config = dict(
    n_layer=10,
    d_model=256,
    n_experts=16,
    experts_per_token=1,
    d_expert=352,
    d_shared_expert=0,
    activation='swiglu',
    moe_layers=[0, 1, 2, 3, 4, 5, 6, 7, 8, 9],
    router_score='softmax',
    normalize_top_k=False,
    routed_scale=4.0,
    balance_loss=0.00954,
    balance_bias=False,
    router_noise=0.1,
    router_bias=True,
    init_std_router=0.00957,
    lr_router=0.000532,
    n_head=4,
    n_kv_head=4,
    head_dim=64,
    vocab_size=16384,
    norm='rmsnorm',
    norm_place='pre',
    norm_eps=1e-05,
    positions='rope',
    rope_base=500000.0,
    rope_fraction=1.0,
    qk_norm=False,
    attn_scale=0.125,
    tie_embeddings=False,
    parallel_block=False,
    init='normal',
    init_std_qkv=0.0369,
    init_std_o=0.0458,
    init_std_up=0.0528,
    init_std_down=0.0528,
    optimizer='muon_hyperball',
    lr=0.00636,
    lr_mult_qkv=0.5,
    beta1=0.95,
    lr_head=0.00543,
    grad_clip=2.0,
    warmup_steps=200,
    schedule='wsd',
    decay_fraction=1.0,
    decay_shape='linear',
    final_lr_fraction=0.0,
    batch_tokens=[32768, 65536, 98304],
    seq_len=1024,
    doc_mask=True,
    train_tokens=576900000,
    steps=8886,
    dataset='wikipedia_en',
)
Below are experts of layer 7 (counted from 0) of a mixture-of-experts language model. Rows are named gate (a neuron's input weights, with its number), up (a neuron's input weights, with its number) and show model dimensions 0-255. Each number is 200 + 20 x the weight over its row's rms, rounded and kept within 0 to 999.
Before each expert's rows: a language model's description of what the expert responds to; "mostly gets" lists some tokens that are sent to it at least half of the time. This comes from a sample of Wikipedia text that the model never trained on.

# expert 3
Function words, prepositions. Prepositions, conjunctions and auxiliaries mid-sentence in prose, such as to, and, of, or, with, would, have, often followed by the or a.
mostly gets: " but", " not", " to", " would", " when", " or"
gate1,197,172,201,192,185,211,243,206,195,194,224,237,153,195,215,179,181,157,195,223,177,203,184,201,186,212,223,189,199,199,190,218,214,211,215,197,207,219,176,197,193,215,198,225,196,185,197,203,205,239,227,186,201,216,216,185,213,204,241,188,185,204,202,198,144,199,163,216,180,180,169,162,203,183,195,194,212,180,211,185,162,192,164,202,213,195,202,229,217,194,204,221,196,201,187,192,202,176,186,195,229,170,193,210,169,173,225,218,218,174,222,190,238,206,205,207,202,158,179,222,156,201,191,213,207,174,212,180,196,219,177,187,176,176,176,173,203,174,180,175,184,188,210,217,203,194,208,199,167,186,202,197,199,216,166,151,229,226,201,190,210,195,190,160,191,240,230,192,240,234,196,198,216,193,191,193,189,217,210,202,192,228,219,217,199,173,181,201,211,167,211,200,194,187,182,223,247,199,214,219,159,182,174,209,204,223,201,191,195,220,222,205,202,192,206,214,235,181,187,189,216,196,225,233,208,210,190,177,182,178,156,168,224,171,226,217,207,221,255,173,174,173,179,219,186,211,177,205,197,192,196,197,201,207,195,178
up1,178,210,172,203,205,210,182,194,187,200,208,198,202,218,232,185,178,216,195,209,189,221,206,175,191,201,226,204,203,230,206,189,215,196,215,212,185,221,142,197,226,211,205,223,212,206,215,186,223,203,223,213,206,215,218,205,197,170,230,199,187,206,202,196,132,197,192,248,197,207,177,165,222,218,204,197,222,220,217,213,194,186,215,190,186,195,210,216,194,194,211,203,182,168,198,219,222,204,202,193,225,178,187,219,223,171,207,207,230,160,219,173,224,201,221,179,188,196,193,223,179,202,179,179,191,189,207,210,207,207,192,175,192,178,181,154,190,197,180,165,183,198,177,234,209,198,189,188,179,190,211,186,237,240,189,204,230,164,229,205,191,199,184,211,210,204,241,203,216,193,175,228,198,190,180,141,205,207,216,217,227,209,209,169,182,200,193,167,228,216,229,207,187,192,195,191,209,224,198,227,192,180,193,208,197,239,218,195,221,211,203,210,223,224,193,217,226,152,197,153,182,158,204,205,180,213,181,168,238,195,216,173,240,208,201,191,199,179,215,227,183,164,208,208,171,257,204,184,197,194,211,176,213,212,172,168

# expert 9
Past participles, main verbs. Verbs right after was, is, to or be, usually past participles such as used, released, known, born, and pieces ending in -ed.
mostly gets: " used", " made", " released", " known", " played", " began"
gate2,185,202,142,232,197,224,172,167,196,203,198,249,205,161,187,228,184,239,191,232,186,166,198,193,206,195,191,190,207,196,174,168,197,200,212,231,190,200,192,199,214,175,200,178,229,226,171,239,212,192,215,180,208,209,186,202,203,191,179,183,202,217,211,159,196,213,178,172,183,202,242,182,235,221,188,206,219,193,203,204,222,207,202,193,174,215,175,178,233,216,194,188,237,212,231,218,196,217,200,224,214,218,183,217,196,236,205,228,185,232,208,248,206,218,214,199,199,209,160,172,204,196,219,221,216,179,201,171,199,190,214,199,192,215,176,219,254,191,208,224,228,179,210,162,215,199,226,195,200,204,206,191,196,174,205,207,208,206,194,186,195,203,202,212,178,185,230,183,186,213,156,175,193,183,194,203,240,200,205,176,210,215,244,214,169,184,209,213,167,151,220,185,196,215,182,213,203,209,195,212,203,167,201,158,191,179,213,194,207,155,189,179,210,207,209,214,238,231,199,193,174,226,213,183,235,211,205,187,197,193,201,181,159,189,184,204,182,194,223,181,177,187,180,214,209,183,205,209,190,190,200,168,212,230,199,180
up2,141,183,205,177,190,190,193,193,213,207,179,207,221,223,209,211,194,201,210,169,191,240,202,171,165,179,204,233,194,186,224,200,190,192,216,166,177,203,166,182,206,185,160,167,188,218,180,226,189,188,155,209,229,209,221,196,225,192,192,204,189,193,205,218,188,178,232,191,181,210,226,216,246,231,197,187,228,209,192,239,191,188,199,167,185,224,179,186,197,181,190,221,173,227,234,176,221,215,206,209,181,180,210,191,213,204,199,171,195,172,183,192,191,170,211,221,201,209,180,196,194,205,184,172,200,222,209,183,216,232,188,218,186,218,173,231,169,202,189,193,163,207,228,207,207,201,212,215,165,213,167,210,199,193,192,226,209,183,197,198,164,219,170,191,206,209,200,198,224,221,213,227,196,227,199,188,187,197,175,166,190,175,194,200,194,190,226,187,202,177,178,219,218,222,210,205,224,196,192,199,178,213,192,194,226,188,222,187,254,170,231,197,176,187,199,214,261,196,196,229,185,228,177,192,245,165,208,204,191,233,198,203,186,189,235,211,181,187,209,179,153,222,185,202,236,187,202,167,221,171,207,202,190,194,196,197

# expert 0
Mid-word verb pieces. Inner pieces of longer English words, often verbs after a prefix, such as dis-in-tegrated, en-r-aged, rec-apt-ure, wa-it.
mostly gets: "pl", " viol", "cept", "act", "val", "See"
gate2,222,194,213,181,174,181,208,211,203,192,199,198,185,223,221,174,217,244,178,184,195,181,190,189,218,207,209,199,184,173,196,222,241,172,169,215,240,189,182,175,210,203,225,217,214,233,215,176,196,199,167,178,200,200,187,214,165,212,199,221,193,195,221,219,199,201,194,215,187,194,217,223,187,217,218,252,216,186,214,207,193,200,210,197,201,214,188,176,199,141,180,223,182,200,180,194,223,183,172,183,183,192,221,191,218,184,189,189,172,217,169,182,201,185,245,212,161,182,224,195,203,236,207,218,221,218,198,215,174,212,174,155,249,210,203,207,195,167,210,225,210,202,192,215,217,199,208,169,225,228,191,205,201,175,212,159,185,183,184,216,212,218,209,199,202,207,199,193,223,201,191,192,184,177,211,169,207,206,210,140,171,200,201,195,227,188,210,209,196,179,203,172,187,207,189,220,188,170,214,228,174,196,167,225,229,250,229,188,175,165,189,214,203,248,224,214,195,164,213,201,208,208,181,176,201,217,207,214,231,213,205,230,235,181,185,210,208,203,184,171,210,200,192,241,176,203,203,211,180,196,196,171,212,169,219,208
up2,181,183,181,192,226,199,214,165,201,221,192,163,204,197,188,189,221,214,192,184,183,229,196,149,228,213,217,159,223,183,172,216,227,195,197,230,198,204,211,178,195,192,196,195,212,231,201,183,222,214,222,210,211,192,226,209,196,212,225,221,224,199,177,213,168,174,196,185,181,206,181,236,187,201,216,203,202,197,192,200,200,183,144,168,199,178,192,187,253,203,235,205,180,187,196,173,187,188,201,186,249,179,224,189,204,219,194,180,229,214,171,217,191,166,197,176,196,204,190,187,190,198,205,188,209,211,228,200,175,175,209,221,209,185,175,191,198,186,224,206,205,162,221,185,198,187,199,185,242,193,200,205,183,174,190,165,205,249,175,182,177,194,188,219,211,216,227,199,179,221,183,212,209,207,213,168,189,191,196,152,186,205,175,165,208,196,193,192,235,209,216,192,195,177,183,184,213,183,201,225,231,191,152,228,198,213,184,166,182,186,214,194,220,176,189,176,193,195,205,171,200,222,218,185,215,230,204,164,201,179,181,206,230,203,202,199,199,214,206,214,151,166,206,262,179,206,181,242,182,186,195,222,212,187,216,190

# expert 10
Foreign name pieces. Letter pieces inside non-English personal and place names, often with diacritics, such as Kr-z-ysztof, J-h-arkhand, L-ú-cia.
mostly gets: ".S", "olk", "ú", "ü", "uf", "gy"
gate0,220,201,212,229,178,203,185,191,207,149,186,245,171,219,190,225,196,196,205,212,178,159,200,203,191,212,179,198,209,221,183,211,169,188,217,201,227,233,185,155,195,217,198,223,224,165,196,163,195,202,229,196,188,204,254,169,225,210,197,215,162,169,221,196,221,183,194,204,187,195,182,173,201,197,191,198,191,198,189,193,194,214,200,196,231,204,215,211,223,188,194,183,178,227,218,176,180,186,199,188,220,197,205,189,212,226,210,175,219,188,191,208,179,217,145,203,182,216,208,242,196,181,189,196,215,174,191,159,219,194,172,191,159,173,204,180,217,246,177,211,192,194,225,185,206,201,203,211,203,201,169,170,228,211,219,194,234,219,221,161,161,207,206,182,263,221,188,194,173,190,208,199,202,181,184,215,212,183,198,203,214,200,207,228,185,187,212,191,235,218,234,188,234,221,219,186,204,197,168,204,173,185,180,206,228,205,200,198,207,180,197,184,220,199,204,210,217,223,185,219,174,215,212,221,194,170,190,193,183,211,218,187,201,211,145,179,232,199,164,183,168,201,175,211,223,193,198,188,197,164,229,212,177,207,204,193
up0,205,212,234,205,206,206,214,218,188,187,208,187,200,207,223,221,236,218,207,189,213,185,195,178,178,196,235,249,202,184,188,225,212,209,216,206,207,178,177,203,226,169,159,191,202,219,196,242,228,171,206,190,207,223,217,191,196,190,212,190,215,181,196,224,219,190,219,186,202,189,166,185,192,164,186,216,200,192,193,198,195,169,139,219,225,200,183,161,202,204,236,192,199,202,197,219,218,224,196,190,182,210,240,220,204,215,194,166,183,208,205,202,204,218,159,245,225,187,203,212,168,197,195,203,162,161,200,213,191,198,187,207,215,200,210,204,171,163,204,196,213,199,180,193,207,172,182,182,201,184,202,208,231,218,190,180,180,230,195,181,204,145,178,214,186,205,189,178,183,193,221,204,228,244,244,216,176,209,203,175,204,180,201,171,167,212,199,201,237,185,226,196,176,176,252,233,207,184,190,187,236,178,160,230,219,195,195,155,195,214,223,194,231,184,209,203,200,226,195,186,198,191,217,213,182,186,217,187,205,223,201,221,173,225,172,181,174,181,198,165,236,201,204,180,172,202,205,180,192,201,192,215,219,193,183,211